config.yaml
activation: "squared_relu"
router_score: "sigmoid"
normalize_top_k: false
balance_loss: 0.0184
init_std_router: 0.0262
norm_eps: 1e-05
Below are experts of layer 10 (counted from 0) of a mixture-of-experts language model. Rows are named router (the router's row for the expert), down (a neuron's output weights, with its number) and show model dimensions 80-119. Each number is 200 + 20 x the weight over its row's rms, rounded and kept within 0 to 999.
Before each expert's rows: a language model's description of what the expert responds to. This comes from a sample of Wikipedia text that the model never trained on.

# expert 32
What it handles: Possessive determiners their, its, our, whose, plus "Website:" fields and domain endings (.uk, .my), LaTeX dollar signs and bare table numbers.
router,203,212,209,224,201,186,191,178,205,182,228,203,169,196,217,179,214,209,190,223,233,219,198,214,179,203,178,199,216,198,202,202,236,183,216,160,178,196,191,220
down0,186,204,211,202,187,188,237,162,178,215,227,230,204,209,162,173,208,181,203,208,194,174,194,184,219,222,241,217,228,186,214,178,202,201,234,214,223,194,210,215
down1,178,219,175,206,174,185,184,189,151,181,208,167,172,205,211,189,187,197,178,197,160,213,173,220,179,207,187,215,196,169,240,205,188,197,191,180,184,218,201,194
down2,193,191,187,221,238,215,194,208,192,213,200,238,221,179,187,192,214,194,214,159,237,204,184,214,200,180,171,163,247,223,175,208,184,223,197,197,193,223,218,203
down3,177,191,234,204,224,183,198,221,176,213,182,232,209,223,212,196,216,165,202,202,185,195,206,189,223,197,226,170,237,207,170,188,215,239,193,225,209,200,223,232
down4,191,207,188,220,215,171,169,190,198,190,209,198,191,234,184,212,209,217,209,216,217,195,208,180,177,170,182,210,221,235,209,177,174,218,210,183,175,177,182,242
down5,215,193,203,201,168,199,213,200,198,190,196,190,202,180,185,208,176,199,218,223,226,171,197,171,183,220,196,235,239,192,203,165,185,187,200,191,236,183,211,187
down6,188,222,180,196,178,186,205,186,185,212,175,208,194,202,181,190,167,227,203,186,214,146,217,171,183,198,213,199,200,160,175,197,187,210,201,165,214,202,188,224
down7,206,218,234,211,200,208,195,201,180,211,180,217,229,187,177,157,205,214,208,183,181,186,227,205,205,221,215,202,182,202,206,218,188,178,208,200,229,171,183,208
down8,227,222,225,196,204,197,171,180,217,157,213,195,230,192,211,221,223,206,172,237,179,192,198,188,197,201,208,204,200,216,192,189,249,209,159,205,168,191,169,225

# expert 39
What it handles: Initial capital or bracketed pieces starting a word, such as Th in Thai actress, "B, (D, K; often in Asian and Arabic contexts.
router,204,179,245,234,198,217,182,203,191,181,165,158,195,203,224,181,211,180,246,202,214,175,200,184,169,164,196,185,230,219,159,182,186,178,170,178,219,196,205,206
down0,182,172,210,200,171,218,179,216,206,221,195,217,206,189,167,181,195,171,210,207,215,202,165,212,180,194,169,178,201,209,233,208,181,199,173,206,184,190,198,187
down1,199,213,222,206,206,180,204,184,198,209,201,197,194,198,174,204,195,199,209,236,196,213,174,212,209,158,215,199,186,196,178,190,205,227,234,172,207,206,172,228
down2,207,168,217,201,177,224,239,210,158,225,214,207,195,211,214,226,162,186,234,215,194,207,223,223,189,206,200,205,192,168,210,203,201,196,157,198,217,233,203,206
down3,218,257,205,228,253,198,194,213,197,201,203,231,192,238,186,172,218,185,214,197,177,228,208,198,213,184,186,228,191,186,213,210,225,255,238,206,205,182,201,215
down4,180,193,188,187,219,203,197,206,162,210,183,175,233,211,195,176,223,193,232,214,209,204,246,206,179,199,229,221,205,230,185,216,179,208,210,210,208,226,200,178
down5,184,189,186,185,182,160,180,208,181,222,212,183,195,232,210,198,202,221,197,181,177,181,224,158,192,159,210,183,220,220,178,201,190,211,181,184,220,234,198,198
down6,202,154,231,212,189,195,192,230,218,192,195,179,191,197,159,185,174,198,176,207,196,187,213,177,199,219,200,183,188,196,138,232,188,177,193,198,183,242,166,179
down7,183,213,195,196,202,192,173,196,214,236,219,226,179,200,201,189,185,227,176,199,175,204,210,175,161,201,224,189,251,202,172,218,196,203,167,182,192,218,197,210
down8,191,216,227,194,211,190,210,201,220,225,224,179,212,173,193,201,175,183,192,237,196,154,203,225,212,197,220,226,186,177,218,220,228,201,203,157,205,211,233,193

# expert 59
What it handles: Line breaks, opening quotation marks, brackets, currency signs and dashes right before a word, as in 'friend', “, $, —.
router,151,197,242,224,162,201,188,200,195,177,218,233,204,195,233,201,219,216,199,199,209,212,184,233,196,181,175,199,233,195,183,214,174,147,176,187,186,215,224,204
down0,186,194,210,217,204,203,221,201,178,200,195,207,207,198,225,209,190,228,209,192,217,196,192,167,192,179,218,189,240,169,205,222,228,197,213,192,187,167,184,198
down1,198,203,208,182,208,203,176,197,195,215,198,232,260,216,207,213,225,165,214,188,163,214,226,201,234,201,178,229,208,189,196,183,212,217,181,207,212,210,195,188
down2,169,141,207,200,189,228,195,219,213,199,177,222,246,193,210,183,236,179,200,213,203,227,198,231,195,208,205,190,200,214,211,227,203,193,184,185,209,176,212,193
down3,163,208,211,212,212,152,206,192,210,216,154,224,208,155,204,210,226,194,183,186,218,186,201,208,225,210,208,214,212,208,203,220,204,184,127,205,188,176,203,172
down4,215,166,229,170,266,214,198,194,211,190,197,219,202,163,219,228,231,208,173,198,229,181,224,207,215,220,205,183,214,231,231,206,214,221,239,233,209,226,223,226
down5,210,156,175,182,206,187,200,191,181,196,231,211,183,207,185,191,225,194,210,194,213,222,216,196,203,228,213,219,221,224,240,182,232,213,223,196,158,181,195,183
down6,200,205,218,201,179,186,200,184,186,211,212,205,194,191,212,209,169,198,196,213,205,184,164,202,211,201,184,194,189,224,176,180,184,189,196,192,177,199,169,211
down7,174,194,212,198,173,196,217,197,167,216,217,201,213,198,161,209,207,183,188,217,186,196,204,187,227,167,210,210,218,200,167,172,210,192,212,221,214,222,197,208
down8,173,196,219,184,205,198,145,205,162,231,223,222,204,182,230,229,248,217,206,218,233,221,215,198,186,204,176,191,216,193,156,193,206,184,187,214,199,202,235,223

# expert 44
What it handles: Capital first letters or first pieces of surnames right after a given name, such as F(avarel), Car(rick), McL(ean), especially French names.
router,169,201,186,219,207,216,218,212,211,221,212,212,206,225,223,206,195,188,238,232,210,241,180,223,187,258,224,226,189,199,203,183,172,183,191,161,207,184,208,220
down0,224,164,193,199,213,184,206,186,213,209,166,193,168,223,199,195,247,186,191,218,182,236,202,229,187,219,201,198,154,187,215,212,182,214,187,189,204,235,223,222
down1,199,209,210,227,165,235,203,216,191,160,191,211,197,191,188,161,194,217,222,186,237,204,203,219,181,197,185,212,206,200,197,209,226,195,192,215,186,217,213,210
down2,194,200,200,214,160,196,228,154,156,178,187,185,204,159,174,227,207,198,221,187,186,195,180,220,214,178,190,199,184,193,250,211,181,221,224,212,225,200,180,228
down3,193,263,212,209,201,195,205,215,172,205,237,207,219,180,179,205,225,207,171,217,214,176,206,196,217,185,182,209,169,209,231,193,227,208,168,183,185,191,222,225
down4,223,183,163,189,145,233,181,202,164,215,229,194,184,231,217,165,208,215,221,209,194,157,189,202,199,199,196,218,197,195,198,171,197,169,173,212,185,211,193,205
down5,228,230,168,205,220,205,214,166,180,220,241,195,172,180,222,181,233,203,196,205,197,202,201,228,152,227,203,213,172,204,205,195,204,165,214,199,190,206,197,170
down6,181,188,194,211,237,194,195,210,197,189,154,222,175,192,207,191,162,210,224,178,226,187,200,196,231,209,197,169,185,221,189,246,217,174,204,195,234,185,179,192
down7,196,176,179,220,181,174,214,168,217,188,214,147,179,210,183,227,197,196,226,210,212,210,188,188,193,181,203,163,184,210,236,171,177,168,209,190,184,197,192,226
down8,179,163,207,212,244,161,228,198,201,202,174,186,176,212,200,192,159,219,171,201,213,194,193,209,197,196,178,183,201,221,220,227,185,177,202,243,220,186,185,179

# expert 47
What it handles: Years and number pieces in date ranges and tables, such as from 1986 to 2002, 2020–21, present, century.
router,186,195,207,196,206,210,191,181,229,176,193,216,199,203,215,214,178,206,208,222,225,176,200,195,175,228,226,209,202,162,180,203,201,187,186,175,200,234,213,195
down0,213,167,182,202,189,205,214,199,252,198,195,166,212,199,183,185,192,198,208,196,229,199,186,232,213,200,173,184,143,203,170,204,207,196,199,185,194,177,234,222
down1,194,173,192,224,180,176,220,156,176,191,205,204,214,233,206,227,204,201,232,195,203,209,203,203,194,225,188,203,213,201,245,201,190,166,201,222,200,186,210,219
down2,209,198,201,172,184,183,212,183,197,194,186,238,208,213,188,204,206,194,196,230,208,198,232,230,189,161,188,179,237,168,194,146,214,194,206,196,184,196,216,188
down3,227,166,200,228,196,184,219,202,235,200,219,204,216,185,176,176,163,209,225,221,159,223,197,172,213,200,186,198,213,229,178,208,220,215,202,216,178,220,175,188
down4,215,226,204,200,178,141,234,211,176,180,222,185,197,181,210,209,183,193,190,188,188,214,210,216,229,192,186,209,180,220,206,209,195,228,233,208,240,169,201,216
down5,250,236,201,187,238,195,198,232,205,171,207,227,213,186,159,237,201,208,209,199,233,188,189,237,166,189,186,214,221,238,212,210,221,188,194,205,227,224,174,172
down6,222,171,192,230,213,191,143,214,200,189,181,200,259,198,157,209,186,199,222,235,198,163,194,205,164,250,197,174,161,191,208,176,188,195,181,199,228,172,192,230
down7,190,206,197,177,218,208,203,205,198,236,182,188,179,209,211,176,225,208,212,159,206,215,210,216,195,169,181,191,189,168,181,199,211,208,187,174,203,188,201,188
down8,217,189,208,178,182,196,249,189,167,197,209,207,202,209,212,207,161,196,193,199,185,184,225,201,225,198,190,215,178,212,170,209,224,176,186,219,208,221,181,170

# expert 14
What it handles: Possessive pronouns his, her and 's in biographical family passages, such as "and his wife", "married to", "son of".
router,199,234,242,200,171,201,181,185,181,228,219,199,196,200,224,205,189,208,203,222,184,194,177,194,225,201,212,155,206,177,177,218,207,150,228,174,194,200,212,186
down0,226,228,188,190,208,208,202,207,184,212,180,208,218,238,208,209,182,219,228,214,187,158,197,200,209,194,169,194,207,202,208,199,212,218,217,233,220,241,231,203
down1,190,189,200,229,176,213,172,232,226,226,223,248,179,215,220,212,194,196,191,193,227,244,194,193,215,225,204,172,235,206,174,188,212,220,209,181,234,182,230,180
down2,188,180,167,197,183,199,199,219,212,168,224,212,221,200,203,211,226,157,216,151,198,212,207,199,226,226,218,211,190,181,201,191,173,220,224,193,198,228,197,219
down3,209,203,204,232,195,216,215,202,206,178,196,194,173,222,169,189,166,189,182,194,183,201,230,178,194,180,165,185,186,174,208,179,204,192,183,172,199,173,215,199
down4,181,192,210,236,211,223,176,180,233,199,181,183,186,221,226,228,184,231,226,205,209,207,224,176,222,202,172,196,200,208,233,163,212,231,188,191,213,187,221,206
down5,168,179,216,178,190,189,215,203,227,177,227,202,212,232,214,212,215,214,202,218,191,217,210,171,204,200,235,206,186,196,197,216,189,190,216,170,192,237,225,182
down6,202,194,180,242,184,157,221,207,158,232,199,197,211,193,168,239,199,207,174,192,145,193,206,197,190,158,182,213,207,221,194,214,168,245,212,185,212,184,192,149
down7,231,210,176,186,213,171,205,222,194,165,196,231,234,169,179,200,211,152,192,203,203,182,197,180,196,218,179,193,180,221,214,185,199,174,210,218,210,187,209,210
down8,208,187,199,181,208,206,183,223,225,150,184,210,178,227,197,184,204,189,208,198,235,211,190,170,202,216,235,214,237,185,190,195,186,183,195,214,188,221,220,210

# expert 24
What it handles: Prepositions after nouns or verbs, especially of after one, each, all (one of the), and with, by, using, without, despite.
router,157,189,197,171,172,190,200,184,223,206,195,224,180,168,218,198,190,217,202,227,209,201,180,183,203,211,200,197,260,212,206,175,200,167,179,201,216,156,218,180
down0,227,179,190,198,233,232,164,228,220,205,208,190,193,211,198,217,189,214,172,185,184,206,184,169,192,196,203,221,195,203,165,218,189,215,180,186,190,224,211,173
down1,214,208,216,219,191,202,184,176,181,185,176,197,217,213,234,198,176,206,222,174,209,182,216,171,206,204,189,214,210,237,164,214,188,182,189,213,192,179,199,197
down2,174,210,215,238,189,173,209,195,168,191,207,189,178,189,221,215,173,220,213,189,201,177,228,162,211,181,199,211,232,214,159,221,192,193,181,199,175,210,178,190
down3,196,218,195,221,214,194,197,210,227,196,228,188,177,212,167,206,208,219,190,233,206,217,201,175,185,223,171,183,207,179,212,203,205,226,196,213,215,191,163,194
down4,194,227,187,212,173,202,197,187,133,185,198,196,210,184,192,195,227,169,186,187,192,188,184,216,200,185,186,191,210,162,205,219,168,192,164,188,215,231,200,175
down5,204,214,164,226,233,195,225,210,153,161,197,196,215,191,191,189,202,224,181,199,238,183,221,227,192,169,200,183,198,203,179,225,192,224,228,247,195,189,233,233
down6,184,181,210,166,195,186,208,217,189,191,203,196,178,206,221,164,197,203,181,192,173,182,217,226,204,218,186,168,183,196,189,191,192,213,212,181,196,185,174,188
down7,184,218,187,189,216,213,212,201,177,192,163,185,173,169,217,213,232,206,195,209,182,210,225,217,201,182,202,220,176,210,168,176,194,228,193,203,211,207,204,189
down8,175,203,197,193,197,224,201,222,160,233,162,184,195,216,202,205,198,240,177,219,222,190,194,207,203,225,195,220,165,220,220,185,213,149,201,202,202,191,219,214

# expert 45
What it handles: Word-internal pieces like od, id, ad, ab inside names and words, such as Camb-od-ia, Comm-od-ore, Barb-ad-os; also has, had.
router,213,228,187,230,220,190,190,183,191,215,170,208,202,211,211,193,192,219,214,192,195,196,189,183,188,200,187,153,229,206,199,198,217,172,185,213,251,166,236,182
down0,215,173,222,179,208,181,237,214,162,200,203,170,220,146,194,222,199,189,242,190,218,179,192,182,202,228,168,183,206,198,198,180,222,209,206,221,176,208,204,212
down1,194,197,204,216,219,184,233,234,180,190,198,184,177,198,208,169,212,218,168,230,229,229,186,219,198,209,221,191,199,209,203,212,210,204,163,220,216,197,248,200
down2,224,221,177,203,191,249,228,239,196,207,178,193,204,184,212,159,206,233,188,201,180,191,214,193,183,181,182,178,194,230,192,220,211,178,163,192,174,226,194,207
down3,220,233,226,177,170,184,186,211,210,204,199,196,231,179,210,215,201,179,228,195,199,175,222,210,181,242,177,196,215,212,192,207,169,212,163,220,237,200,196,172
down4,204,197,211,205,207,190,169,190,212,174,196,210,179,241,220,183,193,218,189,200,216,202,209,195,189,199,208,213,183,208,213,220,204,181,179,213,215,218,206,191
down5,184,161,193,199,220,206,200,173,180,220,185,179,197,175,199,189,175,181,214,202,186,191,222,184,205,175,188,182,177,183,195,214,214,208,208,206,222,142,195,199
down6,179,159,169,207,202,170,235,214,201,196,205,190,230,192,172,225,211,184,195,203,153,236,211,167,209,222,180,212,189,213,219,190,199,235,194,189,221,228,206,170
down7,186,202,217,191,192,226,203,186,196,179,195,219,207,217,251,201,204,202,194,196,196,210,228,178,207,217,180,234,210,185,233,176,181,234,184,210,178,205,201,187
down8,238,182,213,231,188,217,213,202,191,192,174,185,227,216,172,196,197,199,193,194,206,230,183,184,200,190,204,205,202,178,203,175,232,229,211,196,214,192,169,193

# expert 50
What it handles: Line-break tokens ending sentences, headings, list items and table rows, especially before track listings, tables and section text.
router,174,197,211,226,184,212,187,225,212,227,200,197,156,187,221,190,203,217,196,223,168,197,191,235,158,199,199,192,228,192,177,213,181,175,219,196,174,188,233,199
down0,154,232,226,182,195,175,222,199,186,187,150,179,226,186,179,177,209,230,200,164,202,180,194,215,175,220,211,229,189,225,210,203,160,215,199,202,182,159,190,208
down1,213,193,177,216,225,200,167,208,207,171,188,192,231,219,214,195,209,191,237,190,215,206,220,184,163,215,204,190,173,224,176,216,186,218,237,202,233,185,219,209
down2,192,187,199,207,196,216,189,206,257,200,248,201,164,210,215,210,204,196,191,171,189,206,198,182,230,211,200,223,226,191,219,208,193,197,203,186,193,201,238,164
down3,194,188,206,178,219,183,214,196,176,225,201,205,160,185,210,210,148,230,209,212,207,234,197,193,185,203,205,192,179,200,192,216,182,195,226,197,196,180,196,214
down4,226,197,187,210,207,185,142,199,205,219,195,178,213,223,214,187,214,188,194,173,195,217,187,160,212,168,206,196,170,193,209,206,180,173,214,186,234,209,170,215
down5,152,191,211,220,199,173,176,226,264,202,217,209,205,203,208,199,170,177,229,202,181,213,192,222,194,182,209,181,201,220,204,217,214,151,170,222,204,204,195,194
down6,214,207,189,206,199,187,219,199,182,211,199,175,197,222,184,160,194,182,194,187,170,203,212,208,218,235,194,209,237,174,214,205,220,201,251,119,197,218,195,229
down7,192,203,189,201,196,163,182,213,178,251,199,229,187,238,208,218,206,187,191,209,216,196,206,190,166,189,232,213,183,217,242,205,200,214,235,220,194,200,213,238
down8,156,226,186,156,223,217,190,176,166,250,225,197,209,240,183,249,219,217,194,183,197,214,213,181,230,202,163,188,221,191,196,205,201,186,230,196,196,192,156,188

# expert 10
What it handles: Verbs of receiving and giving, such as received, awarded, won, gave, provide, and the word after them, mostly in awards and honours sections.
router,220,177,208,214,205,189,237,207,222,208,181,222,199,206,221,208,199,195,213,215,198,199,162,206,199,217,213,182,211,203,180,178,206,186,164,173,218,210,164,185
down0,210,248,209,169,149,179,236,171,208,204,198,201,186,193,171,195,173,193,206,229,162,182,241,219,209,224,160,207,211,190,230,227,252,202,172,180,219,213,185,193
down1,180,168,172,180,224,204,207,199,223,213,206,198,178,196,193,199,232,191,196,208,257,215,196,188,181,220,196,194,200,201,167,215,259,213,194,191,180,200,199,237
down2,211,224,206,170,189,218,177,188,187,184,186,227,240,223,212,219,199,212,196,208,220,205,196,207,203,199,158,182,197,175,198,185,190,201,213,218,217,203,238,186
down3,209,211,203,185,186,173,193,198,185,171,195,212,205,203,200,188,235,211,209,181,212,193,207,192,197,194,192,206,184,186,211,217,232,182,210,242,189,162,190,185
down4,207,218,221,162,201,208,177,218,204,238,201,221,219,226,204,240,204,211,188,215,188,168,190,209,214,200,201,253,207,216,231,179,188,221,206,196,211,180,201,198
down5,248,175,191,194,216,218,215,201,193,209,201,207,214,202,221,167,218,223,207,195,195,192,188,187,206,188,184,215,173,189,177,209,196,189,188,207,200,190,232,203
down6,201,226,200,171,231,205,242,175,191,177,236,175,218,176,185,205,165,214,173,216,195,235,199,210,212,190,227,203,209,195,207,195,205,217,177,184,184,191,229,202
down7,214,188,205,216,161,218,194,192,211,171,198,201,169,179,168,206,152,214,196,169,185,171,177,233,233,170,171,196,193,203,205,196,179,218,196,231,191,191,150,241
down8,201,188,201,173,191,213,184,187,205,207,176,208,184,178,226,223,215,192,162,181,195,196,168,204,199,187,166,162,211,178,204,204,208,199,197,191,217,195,190,198

# expert 22
What it handles: Short word-start or mid-word pieces like ok, r, trib, bas, hom, loc, usually followed by -ing, -es or -er, as in R-ok-u and trib-es.
router,205,162,225,223,187,177,216,223,223,176,197,171,183,166,221,181,199,225,205,192,188,242,223,179,183,171,198,182,245,197,191,228,210,200,194,212,226,176,211,170
down0,209,199,172,222,196,199,202,191,208,185,241,249,201,170,194,192,189,181,174,183,195,186,195,185,201,180,226,189,216,192,226,208,219,223,205,217,230,211,218,177
down1,193,203,254,199,202,175,174,193,188,183,188,223,191,203,210,219,204,229,222,191,201,182,187,161,194,204,191,189,202,180,241,189,206,208,213,208,211,201,206,179
down2,200,229,199,189,178,222,234,191,178,184,198,199,186,203,233,188,229,243,190,230,216,221,195,229,214,204,204,208,237,179,195,203,185,175,183,216,203,185,218,188
down3,174,177,211,216,207,183,193,197,220,200,172,214,189,231,167,204,235,244,176,138,224,220,188,204,208,174,216,204,167,202,229,201,182,178,194,222,176,196,181,183
down4,204,202,175,211,174,203,165,238,212,199,188,193,177,230,174,201,184,151,203,221,201,192,211,175,193,165,229,236,193,184,193,230,198,215,205,187,172,200,212,180
down5,209,187,186,169,187,225,222,188,216,210,173,213,203,198,182,198,166,191,217,189,218,198,204,193,191,169,209,193,208,244,230,178,230,196,147,193,228,233,191,177
down6,205,195,199,209,188,202,203,182,199,223,172,161,201,192,205,205,195,150,196,208,174,200,211,185,217,206,208,204,192,196,197,171,211,194,188,180,191,167,207,201
down7,205,257,180,202,162,178,210,205,206,204,202,237,224,194,199,195,193,188,195,223,187,202,214,195,242,229,211,205,235,226,203,245,167,210,217,225,225,211,147,203
down8,220,184,210,194,215,208,219,190,187,208,216,226,166,170,165,233,196,211,210,199,222,220,213,191,186,210,189,198,176,187,238,200,210,270,184,224,191,193,187,204

# expert 52
What it handles: Word-start stems in legal and crime contexts, such as sl-aves, viol-ating, host-age, injur-, immig-rant, plus "of" and "for" after guilty or sued.
router,170,182,211,164,178,164,238,198,231,195,209,186,189,192,238,165,202,206,212,247,204,189,152,208,192,228,217,192,227,177,223,205,197,184,206,220,241,158,184,184
down0,195,202,206,206,162,196,189,201,174,178,213,200,195,194,207,194,194,237,181,195,200,233,184,227,222,181,224,214,191,189,175,186,219,221,218,221,192,210,170,210
down1,199,160,163,182,206,202,212,215,219,210,199,207,199,233,223,185,191,205,190,169,215,203,199,203,160,251,203,184,144,223,230,209,199,160,208,193,222,214,187,212
down2,238,188,215,181,212,197,190,187,220,210,224,214,195,196,190,208,198,176,188,218,212,191,218,174,258,208,193,193,197,232,193,174,258,188,177,171,189,207,156,195
down3,211,206,194,227,193,227,202,233,192,177,193,212,217,188,176,193,184,170,200,219,174,189,188,203,182,191,210,148,203,170,203,193,196,174,209,196,192,201,194,186
down4,173,180,230,225,185,201,196,166,180,201,231,183,236,167,191,215,192,153,230,199,155,218,182,201,184,211,210,218,196,185,180,183,191,219,183,197,213,191,215,193
down5,216,233,223,208,222,184,188,212,174,206,198,178,171,190,193,194,203,194,180,205,212,218,216,213,213,169,196,203,205,182,198,177,204,237,172,163,211,217,212,223
down6,229,234,196,187,166,196,203,230,176,185,202,216,196,190,209,165,186,186,158,171,206,197,234,202,216,181,202,206,192,192,207,217,176,232,183,218,192,193,220,200
down7,189,178,186,198,188,177,186,222,152,205,192,235,220,182,194,219,200,248,206,200,205,162,243,156,221,197,215,176,210,206,227,199,256,201,170,197,224,207,213,213
down8,245,205,205,196,207,183,214,161,193,178,214,206,174,191,211,240,181,181,194,175,198,165,210,188,172,223,215,220,190,178,215,210,223,192,179,206,193,204,216,223

# expert 38
What it handles: First names (Maria, Steve, Julian, Martin) and name-ending pieces (-ia, -ine, -ius), often in lists of athletes or people.
router,197,211,188,168,175,206,219,217,207,188,212,208,189,181,207,196,177,215,188,203,219,212,190,195,207,202,213,144,197,194,213,209,215,170,220,215,209,193,203,207
down0,175,187,207,205,193,231,207,184,201,213,195,211,190,212,193,228,193,200,217,226,206,208,149,218,175,194,190,221,207,190,217,227,221,202,181,185,207,209,170,169
down1,205,187,194,194,211,188,185,223,193,171,217,219,179,175,213,188,219,183,176,186,170,179,231,210,178,231,192,212,183,220,205,209,184,186,199,207,203,229,178,210
down2,229,185,191,197,224,194,207,179,219,187,225,213,187,236,161,217,177,221,161,208,215,209,200,169,182,181,200,216,216,250,236,183,196,178,198,168,206,227,213,197
down3,203,177,190,219,171,216,205,197,214,195,199,205,190,207,192,174,164,185,191,213,180,226,204,205,185,215,205,225,225,204,192,235,201,222,216,217,198,216,239,186
down4,183,156,210,216,194,209,172,231,232,214,174,194,185,214,183,204,192,217,199,200,230,196,200,191,205,196,205,210,209,175,201,203,181,192,190,195,200,194,215,217
down5,197,178,201,215,240,178,179,195,204,191,226,199,200,213,209,202,180,198,229,215,179,199,212,202,244,198,194,192,208,178,228,175,187,224,186,195,224,206,205,186
down6,207,175,205,207,207,171,246,208,207,207,203,186,194,193,209,202,206,189,201,199,198,192,211,165,217,198,171,194,206,181,155,206,193,203,204,198,202,208,215,203
down7,191,231,211,185,216,212,205,224,211,177,166,199,214,183,179,188,204,213,192,200,225,236,202,178,209,201,207,213,198,155,215,203,208,190,209,191,227,196,184,199
down8,184,198,225,182,206,220,193,203,190,189,206,178,172,189,207,228,209,215,180,163,230,194,179,183,221,194,188,222,245,178,242,207,224,179,202,203,209,200,224,188

# expert 33
What it handles: Word-initial C or c pieces, especially the first letter of a short description line after a title, such as Chemical, Community, Cemetery.
router,216,242,211,238,176,206,177,203,176,177,206,209,192,192,230,211,219,197,210,206,231,210,205,182,206,193,209,191,214,224,199,197,181,201,202,175,251,213,194,218
down0,201,199,217,180,199,210,234,205,219,233,173,197,193,225,184,190,202,177,204,168,200,196,188,217,220,255,207,203,189,215,231,181,193,230,184,214,188,214,211,204
down1,187,184,198,184,195,226,204,203,210,197,216,231,179,210,200,205,224,236,188,193,220,201,175,190,248,215,215,206,172,199,197,206,211,197,221,188,229,238,237,206
down2,167,202,211,242,228,200,160,156,196,187,218,206,201,194,202,184,178,191,206,184,227,210,235,203,149,187,205,180,209,199,218,187,216,200,177,178,234,218,190,201
down3,166,195,209,183,218,219,216,203,176,218,202,160,197,193,173,196,165,208,204,219,209,165,237,192,211,223,205,141,203,175,216,183,233,204,183,223,223,231,181,202
down4,200,186,202,155,217,215,168,218,163,185,177,223,215,199,177,204,211,184,237,223,177,187,211,157,182,186,164,205,206,203,184,206,184,219,212,203,229,209,197,178
down5,209,208,177,177,188,210,195,205,213,207,168,219,188,215,185,137,226,205,191,191,191,187,192,203,211,188,225,160,191,180,235,235,192,209,224,204,211,197,182,170
down6,202,219,161,187,225,201,158,190,201,211,185,222,223,206,205,218,243,204,194,206,210,184,219,181,198,200,196,221,169,215,213,222,216,194,167,185,191,228,186,190
down7,187,195,206,191,186,206,203,236,196,208,216,220,198,146,208,185,196,207,169,184,180,208,182,188,219,203,163,184,208,180,210,185,208,177,217,201,224,156,192,200
down8,218,231,234,182,212,220,213,217,180,208,172,203,178,237,215,239,220,192,182,201,218,187,167,175,198,212,218,162,173,210,206,168,200,229,170,173,216,194,190,213

# expert 20
What it handles: Table pipe separators just before dates or numbers in episode, chart and match tables, plus month names and short word-starts (ex, ins).
router,189,192,219,185,172,176,171,201,187,224,192,195,205,216,211,190,198,229,221,211,222,160,206,229,186,180,160,204,233,186,193,221,203,195,201,181,225,188,215,231
down0,222,216,193,183,216,183,165,193,210,185,213,165,171,187,160,219,178,210,217,196,206,214,224,203,195,227,209,200,196,193,188,220,194,210,192,225,211,197,220,177
down1,198,190,206,201,209,210,220,198,196,210,203,201,187,208,185,224,219,194,208,182,217,181,163,193,200,212,160,211,201,203,171,171,205,226,212,224,243,209,158,194
down2,182,214,179,181,246,172,235,201,205,182,193,191,176,232,211,209,174,223,207,173,181,215,187,186,169,236,185,228,163,194,225,200,202,152,241,197,202,209,200,156
down3,167,223,190,196,172,220,173,215,211,249,176,205,167,242,166,186,182,218,197,233,210,206,197,253,203,184,222,191,218,208,201,163,202,190,194,205,201,218,192,222
down4,209,207,169,206,163,184,198,180,221,189,191,217,231,203,179,223,160,182,193,208,199,225,191,173,195,222,205,233,207,207,206,233,207,212,216,187,198,240,203,228
down5,182,222,222,207,165,216,245,187,239,183,182,183,233,184,183,226,169,198,172,211,193,178,183,220,192,217,201,180,155,184,198,184,250,220,186,235,201,199,213,207
down6,212,189,176,192,133,184,214,206,206,218,201,195,177,186,194,218,185,237,191,202,216,201,180,153,195,227,196,200,204,200,215,191,200,208,172,203,213,187,227,192
down7,176,175,194,220,184,200,185,185,153,211,191,178,173,174,187,178,239,204,213,166,203,186,203,198,208,231,206,195,196,241,207,223,172,179,181,197,211,196,217,192
down8,188,209,194,236,203,162,243,231,194,165,169,178,181,193,194,229,190,188,151,204,188,173,204,206,216,184,220,199,205,208,184,207,156,211,225,207,198,246,187,184

# expert 62
What it handles: The article "the"/"The" in running prose, typically after prepositions like of, in, to, and at sentence starts.
router,180,179,194,226,211,190,193,177,203,211,203,200,185,193,202,182,209,211,191,199,218,211,199,198,182,194,178,197,215,195,206,166,213,168,183,177,187,197,188,175
down0,237,180,183,191,205,234,190,188,210,216,239,182,189,211,170,167,192,198,221,201,202,214,184,187,191,193,168,172,226,203,225,165,230,209,211,214,191,215,169,185
down1,206,208,213,198,186,181,198,210,193,190,170,195,204,221,186,185,214,208,188,173,183,245,227,200,187,216,204,188,216,231,162,167,227,202,191,178,221,227,202,181
down2,183,196,219,200,222,147,230,190,221,201,203,181,197,232,181,184,185,214,185,218,194,227,208,191,207,234,206,209,200,214,191,230,187,211,165,246,225,198,213,187
down3,216,247,227,195,215,187,220,200,184,204,242,215,221,204,194,182,184,216,226,192,213,177,182,200,182,149,186,205,179,207,203,198,221,191,201,236,198,173,221,205
down4,217,205,181,183,200,191,190,221,220,203,188,198,194,207,212,197,199,206,138,221,187,226,197,180,175,161,228,205,203,232,186,197,218,220,216,190,223,188,204,181
down5,231,191,201,182,195,251,182,206,164,215,190,205,214,209,186,197,193,168,171,198,215,188,194,182,181,202,185,207,215,199,207,204,178,190,177,186,221,234,186,203
down6,197,159,218,198,204,204,223,192,190,209,200,204,218,163,151,238,200,188,203,219,172,222,230,192,227,202,231,214,179,219,209,193,216,225,202,190,173,213,198,194
down7,205,163,201,199,212,208,217,181,224,196,199,220,269,210,194,224,203,190,193,205,185,181,189,189,187,217,164,216,194,170,209,168,212,222,213,212,177,184,184,209
down8,193,189,189,223,211,208,191,179,228,225,203,201,227,185,164,207,244,210,212,158,163,196,199,156,209,167,198,170,218,181,209,172,233,153,168,224,200,224,192,216